Below are experts of layer 5 (counted from 0) of a mixture-of-experts language model. Rows are named router (the router's row for the expert), gate (a neuron's input weights, with its number), up (a neuron's input weights, with its number) and show model dimensions 0-127. Each number is 500 + 40 x the weight over its row's rms, rounded and kept within 0 to 999. Numbers have three digits each.
Before each expert's rows: "mostly gets" lists some tokens that are sent to it at least half of the time; "gets" lists some tokens that make up at least twice as much of what it gets as of all text. This comes from a sample of Wikipedia text that the model never trained on. Tokens count by the router's weight.

# expert 152
mostly gets: "82", "0", "65", "72", "73", "81"
gets: "0", "2", "3", "1", "4", "5"
router:525542430523506560482497497482517502524439457483468540566515493421500471472480506576534533453573525467448393515494426554469573491532491542557480516526524476564506486527514509501484537538433459479516475475492577482471534523525550502549520448590521531488547497524469523514502486547538548522564491566558533481505443545487471462510586497519414525484476438482508489545444513539442443498429
gate0:551504411524531515592505487434578499527476522496486473435516531489475437397525537471451536488559534447538487485521504501442538428468531468481544453504548469504442491534504448436473470488445508492532542502545526500468493532478427507489470514506582452528564492513526436503451537480529489467564504546505503479537448470411517515546444500509487460541527599463481558520469463505515461473418
up0:510494479528473496499495481436522529492406570472441490456483470443379459476513498511538558514494562497457425438432468520479552426469472482505546483448511487584460483503504472510477477528501515452543504487556530507442444547502443533473479491536542498507498562534545479511491496543584575508548477500472494430483466479431440514491490553471528521470477542460543531528510458481464415404488
gate1:570525485561547503461469546533540492517430459550445552474623426556540453478492461462581547508546526514494520504495515537538495485509513471524548559533518563481484515527513509505465506504476507517497528496486510490510496427477469479455548496546513503476579507457548477524553431560488476554546487619555553452551471558487481482541511470575442462540565519470511537560476517468547450491487
up1:513506516507523543450506452524581475508451465463471474512561417552474370523480511488455537532513439414576504571562540458523525476535454478559476523469519498510500506594511446489494515585478489504527477460529426465534533528578461532484531466552511516504522499513487510484522502507494502462553560611454450465477474545521516531559537520527521462537476454530519502508482565514507487420487
gate2:494507477492486507503512433523420461521461441492517482410474524538505498493488491440540553458509469583523464588445482537599420512544480512566508523476546521460484505512464484513519490450467500513436473508510537399463510483472535436551468477482459551561443474457512465475626437477501477516533525533469495436552493478505500493501484476503537463564474556531509501620480532524529479497490
up2:517527477504498491591506489547465489530511485460521494495427586493514540518505531477518530536504499540495483447448479491561423560571488468510488458511439510510533484555467431425561500447493525542501442483493510440471481435567481475484583515535488463500531570471519458463472500559493542597490436504478472478535581510532531508546503522421503545442454489415502467542551532524462419530471
gate3:521546447520508483593549556591545512531522475464525503550581438543488480457587593541533514497495542523510443498480506493552539545526477500563522512471567453470531496510478474521471494482433498579552451519514523466508455526535489425495485431490519480531519577522536495483492512473508525483519464546521498503470518492433473559486535501496495524441504552373492496477433513459544517415441
up3:509559551429472544496479484463467551482535468536464507527572514421532514570444479458505459483492507435493474587452528479526516564503503484439490397558501586490494545482510532516542507486542508599496473486471448404471484489479526531504531495526471488478466434489482537524569513436469471472542463562506478524438591487544467502522535474544420487515481421463491492535468476530503499489442
gate4:550502496454493479487402465428496430497484473518459472547519510510539498476516540396495487519521535518516420498396441522509457508488462475547492472482422465515541521578559435493431487520499472521420468470554503500503503479451488499529463478433507487536547513431475487472537538465545506468582460468486503486494560566548463526512513472449419535504562477425405465510527502492520515516463
up4:513527465448512522478464588459471494535485516500538452505467475526472479464567557469486515451541518517558491482486457556455499544550497459498455520467536482478517557452550532481540548476513500504484561539526473472489405549574503481502530458498436518603552509543560509434436529491529605531549434510501531515501536497552552477555485471529431519479561516386487485512556507516508434477475
gate5:552492447573574472485529549502522581500450480448438493460545520491483479496485531466549480450528506532562461483450485482551543496563484477551570421446545430530547570527474459518541487476523506536492486552583470457511536548508479492504467463510557467493529453466529479568526570489557460459605504535547510504528470534539433500491509529532520468522540464570581524506551480550493461497476
up5:486456415568484489545540506514418484507494494513457490448519496523522476477491536442478562508515448528517438435502483539506519501470454492544555432525608522508527540479551439432510481486524454489515472525578487430494563501494514476479422536496496458574456465411447487475537534480488412482535473494524521514512487478483501486467494481468504480425525483500585552545541371495497467544477
gate6:525537487566525524419442471441541473461499526528524515486475504419519536430479512507505516467518526422533468542501493495498531542402488446505518527561469484541448551432525404439447497471475538505541469571531494480537448539523534469527529500553493493522508593486464464465566554500530504496533517501554521454507492591495486496472483532562491543528535436426555505559483496538518482403522
up6:536464510502440506529503538540524572490542522496459596512503502532528442468505496515483566518499463550521458504472466406469512561482502521507563563534470506464508468570518483451440491588450526475512564523403504577492550484551492446474522555530493559424478501527464507456489490624491431538474542479509506506559475546442521505473467498457455459510545461483508452448455556465478506521508
gate7:539514525471462468450461515543562464413474539543473505433592528450483443458510518462547510520553506531472463446439448549520519536488437483509513471511530560532455524464526447473470514487504549532519475508477412483442467440512450474480547497542508498447518537458561526519498497529631535554489380535572472448463537543499476499498490511490445475509522517512545444544491498543550475514496
up7:487492466499491505540548507482517540466423506533498412494457474544495527434537536556494429527502542470489487563480505532497506506512506527593489446551558542494480492511484507499502508455471512542551510512577504467537487504510517511457570565551459515561466473491437483418486423482567521536446517468507471474515494485494506482451520493545599471524560490480544632400502456449447502546555

# expert 65
mostly gets: "andidate", " married", " wife", " Jean", " that he", " friend"
gets: "\n", "| ", ".", " he", " it", " pre"
router:516498521484486481524464449456440528470497551478459526476465468543505531496521525510585534490476479448485483538478516518534533508437522495472468503486509430445482548515549548499580476538475447430444454499500478461467548550495527492531490488500502513487551429565473558436492527508477460514521441507422486401504474504481535523444496552511565448468478599513528402500532617573450504436494
gate0:613492474474510460477427489507459494527433505465520530474515422516567535462477506474502480445468461467375500468461481517573480529452520491549481437447543500455468545492478461516518510479440501554371531499577460448504507488460534485471505533537453518476496459461538455448479526542547415533525523522497498528488488500466497503465495557516541437498422485454603471495522483491500525483491
up0:505524446554525524536571505462538548523502507446569479553462458556476483528450482511491538475549504457521483535490476469448458510472499435477515566583453515539514532522445443435506418548394481423553534509500564488433528470424461547489561440524545510381545511579472509528445508565496492511490522499521544521541522500511523527495532512460506524492478474529422532491505497547503528526512
gate1:567478542534526467570434425491464424518515534477510518498526473557547503447502523509538521515514476509505513485362573502574469510451513449519574516485539422457449550508522513505519413490502496449461483552512484421472492527511461495496486399528473519510471514541463531490573541523497413499549451499498499419486506517506472536449489508532518488497476563533533457499452575539532521481443
up1:474498446547484519501566508505577501448523521480505476532459551441453460556522440504473491554465492490551528518553498476455493438477519537498481522555496543613515522458517479455511522536383468485566531434540511513521438440470565534487551504490555497420506436470544569521489414486459508536479520512494466552538527551497465508576480482545501582539524529445487528513523522483518467479575
gate2:586455505526523505534482484423464502519414534500505515542511443573517487480494533455523477517544502488501565530444563455506470523490547472481503530494564469459430538498499434474558435489486496408484448554444508437447503544504418560497479435508470463562483495516468458457503519536508449472622503529477538430516508492531474547505449518537495535506467530546452518475447569526489562463518
up2:480474522471515557537512547480507443555531507496476525538517534440515526453498495457496474534558505506524467547569521516551465578467501526487553531539513513520459483453462532486467423477497474458545507579520575459483483471486430487490404491446429548521420447526492486518423532455478540452501472453480483489540541450581430480385517505410502544528535516525436484489485524532477440495520
gate3:567505546530570463455504457467440557505443507504529506475531506563485530490489511471518478538482478495520494518467546452530469435497476480524432572519560535438476550461466526462471409593457551493460514488490501431448484506449496576533447475463499485553522488486498541519512518470483520474554531572512498403594539543537474489517480551543481584426529520455459435509482552532535542480475
up3:444536434480482482528528580482533485550553506523447461486484555443476451534522493512467506516477510488494509456525395530492482511577501567533468487501452558534527457501478515519488594491517523560518537521494508559477487440523482558541554550491532505426580505447544490506489453523500502551435500490453492575481504437500501457588523490429430437487556458544515482515577477468526415528523
gate4:579495573486591539512470466524454446522482482442590592472450478552536474490516546443540496522501527500419534453430501526538447452482538444530578465510526514451514490428479494501496429472506472480470494522543474459494472543484477458495559503544461530557497468560462492502516456564500461445525511497532557485485453551518552515473411550525558499528511447450454581502501487525491537514467
up4:526431551484464469427551469516461555513547500444532509465467501535518488486486517466452465476456518498430558529549502494555569450566474481468510511474446453483531512502434496493479445528491537543499481487521418566516482512505535619487461518560473542500551545501508519514451453532500539537496531472531476512469496472529470425482439563528506501389550416472594468517495470523478454424506
gate5:535523514494602483555458528498436466505507535512496483487475497475530473512558477527470452511545451493530474470390488450487513555473553486494508468458632512475494509485489573480468490467534489406496560586523531463430530541550422540503463436515525509506521570551507477435457544490536543570540546460531516483520517473445464519453449454546470463526488549517520560540538518480513468475514
up5:490461542488557532543483514490478560530390466403531449516493463512539465480511494598477492480450532497472530509508520485478478491529514500453503491449517422489432495460526507459516477492491496536483493504496462454475566529617523545455492479577557470499505498540501498478488424469521410452494512530450435559517453465515592547531554562488553449514395482500509514522487463492550505474452
gate6:590455584564478473512440382476458466539474518455480486474542451527578481431500506458530513468500531459502507507454496505516486512435461470403481513532534418437422587496516456491549466550525486501470472526514440429490560492519531475512505469440485472471535473480497527488514495484480479511546496512533472468507496496515519539526477521570450530429493544537552515587463588496523551520505
up6:537477533524523519582451451491442525520524475469462513478526478517452508443490509485534465453506545501517501563512480485538521523449435425448493573492489460487394556525482471539535492474519547487464508445554563376478523554521519403527511477494555508481557465476508525465514584455443473558557543537512504473577439501530548487461496538460508427543450506505503498574518537497467515467489
gate7:559497505456471502537499446541526538444491557464487479472503494510519513514567514513511517525516532470599515552485505459532434473502552501383539505527510475486471497517543522415441498530440520483540491437633443512564520523519507507464515541403524480476512494481490491430518496522497469582513511479459465458469505574465413474452539506556593515470463560503523533510563506518496545490477
up7:441517457509520475414561606523545495469569475530494466499479561478464470522470448503475550520493492523496432443565463517448510435561481532516451451495461521542498434507471504551512547508525516539559567474382502547522415463439483498465488543479515527533492462483540436531470491474549556471429518560485515543546475540474540492502482451476470533546542467514439498497503442456456451518487

# expert 153
mostly gets: "|---|---|---|---", " occ", " e", " n", "\n", " “"
gets: "\n", "\n\n", "| ", " n", " N", " A"
router:532442548441401547426489525543448444530464554465536504546508459479568521484421495595524513484413493542534507473451495535488460525471503543506447463482427554446508505494550474569542501497501442485546554547491452519484516523479591535517485516500460472457462464541489578480513463541498570444523427543485469521468528513531504456508527516479558450470553472453480460475463527531496449521480
gate2:585542494509507506569520457459536443409556492428475512479493490504489489515491555479450425462476564417458509527486455498475458561569507505473466471497497455413471527406577479434538455492516497523494470489519483448521512510522503584463506469478509458488561468437501468533478497474480464484551487539546474495466484485540487502514471600487452515474435506500520494622526525519524562475449
up2:545402486523574466501488548537459448543532482504604563492465509531421552479556508434547513477510536512589457457513513519518415523500497512471438437499556524487546468503505438462538535520453475433511460503545484409505512462484500502511508510530482473560549505522507487494433546434542527509464498549496534498509470504533551455544513507528471536459518487516436518580504479418493549510588
gate3:557556463502506505528447483500509475469461419535507517470559481557574420404508554553512486488469514524476485499456500484520408449491484462505485548475523425460497566538462492532492526514445502529501537445511544530488537471542495453468515499511575477421572576475471512532478489545557531537553477572489535533529522494470460500500517533496514404497506434587489561513521515530567537482424
up3:484485517460507465437562486475527519533530584494431503499564495438490580594511482440520479520514482448456507457486501516443595497489488553450519511533515532493467484489511556481505487499580477456407496495506476522511475533491469519508517540520469523539393411526546508422493534579457502474431485459509497468487523535521528511522476500463560563469514441511509438531574526466428463524569
gate4:593517553521431480461459572534537516466510570478507508529495477521474475517494492484455477530472502487582523491417553488576462540556511503527463436455515567425464567551453487520535463553520541551521490490452496446427473541523504508482484437449587500489589561546568513488521449503520504452551460515504534504448511503503542505394499528479556467462492504520524516478479472437523500456470
up4:509552404531546542501465507548455530503563460403421599550527536428507468503506522455467498491519517545542512476526487456496520514561425462536477431504592485459459522495558480507512566528555530575453505554499507559546568493431486513558487518446535506507510449485435462502482504448494484472489524522508461492494497431405459533513501535462507577519479484504522460470502478489459491552482
gate5:621485526463531507481568461467516472581534509500553563539444463488559513484451537448464504477526548522508526506444465401533464485514504485535418497470477449436576578470467460480487550518597501544562556528445505391490485478462563529474520472481478495475500537533434532493487569406503460459554502482482501506495456495531523485552501524460482468510514499491526466516493487491534518482466
up5:436508483509493501546506488465502471433417488476476480500471511612417516488512547474396516517473480483487403472487530489458477454431491453454510411408536494509462475536541604567498473472433444476505508436554548506506524416565470519465430532460555501503484547533502492501482482510498469514454519511484509517493477461485536506521487538522484460601487539496546485536528451531475506540483
gate6:564486482470530515505531515476535455547518480468485538480547503503551497522508534518517550561528595481497545550496502525471494556544480456480430507496482505473493594515506490531493454468497492508406454567486493481434470495529530522492551443554450485437517465514470466451490471521531453473538476456456498501495606529537473511508492575489529474417481478469479356570430507440549516452438
up6:444525483540540504519547441620519459509472475543437435479528505488534398505452582546544473485465450566442470551485511534502488491437405510577535472500545501458448469523528519464509621518488526511516503493463507542450537480456541430473501489486551512516513516459558497538470465536475478481572450470507498496539517490534525539495543505539488495498510527560537545460511491461461434526570
gate7:610496474512471520492443473526520510508503451543477508516508489532512445403478500483501476478528490488454551505514551514613446549472490464558544578529530524480443512526508528506488457468414481553471530559492543490422544557504507463562530461476548516434551499615478499477537446545525485533505507487450497490471543551473478583515551516518422494536494513446500569501532542504526496576500
up7:478591555505477493494515451420444466567522473479499481480479457505489486547448517528561456470479443437507481492522467495530503502471543505460538552439491412470476518512447528525514460486499474479585521519377514493536463474570539494487463531477514500552415539474504497418501563529493557520517502419490526495484493453556496456456521533481517455442497482460523506435557549526461394530465
gate8:572532527514561492579524539453556520504500453450535467471519521537431487525533507494489456473571531490576525438467525469472547517492531458452493518495427535452495531464503550494494498503532559570412415461493504536548442508587503563532483539487431548467471480497469553489471543504556545478562505501522505557487472442494555559462482504471523486418488509499497457417494492477512531399500
up8:535501614534495477458532486511518569529488492446473450479544493488599473476439512543550499475517569495566555487507558483527563503448493449522436491548409543533488564455491555518458459437596501517495512531524514559523501480521549526519577522495482499532492475506455527549470479538470523471542508538554471497505531496480420494461532544546509500402559514574440459461460484521490514534515
gate9:569481487492502563527478534508482459442508554452527515500492470547482463468505520520557441520483527496486507446439457545518433508607484508472497484540485494501519518487557488464444472504577494530429502569539556487474444560507489508495532437514521408491480531511509526458511445492604517530442502490480505556549544441485477518532525461496462480460537521506457471396533405440475604470502
up9:479554539500457500493499526468468521419502394545504517532501521532514504478571461524493459479512523430523456532523552445482472534625500526520532474495526476460433547461563456485485477377418529542458568549554511445547452470455466537443503442473489468444526530521546555509555503516521504552507457507501530477468511495513541481486515548475507460496456499549523488580524527584485523464479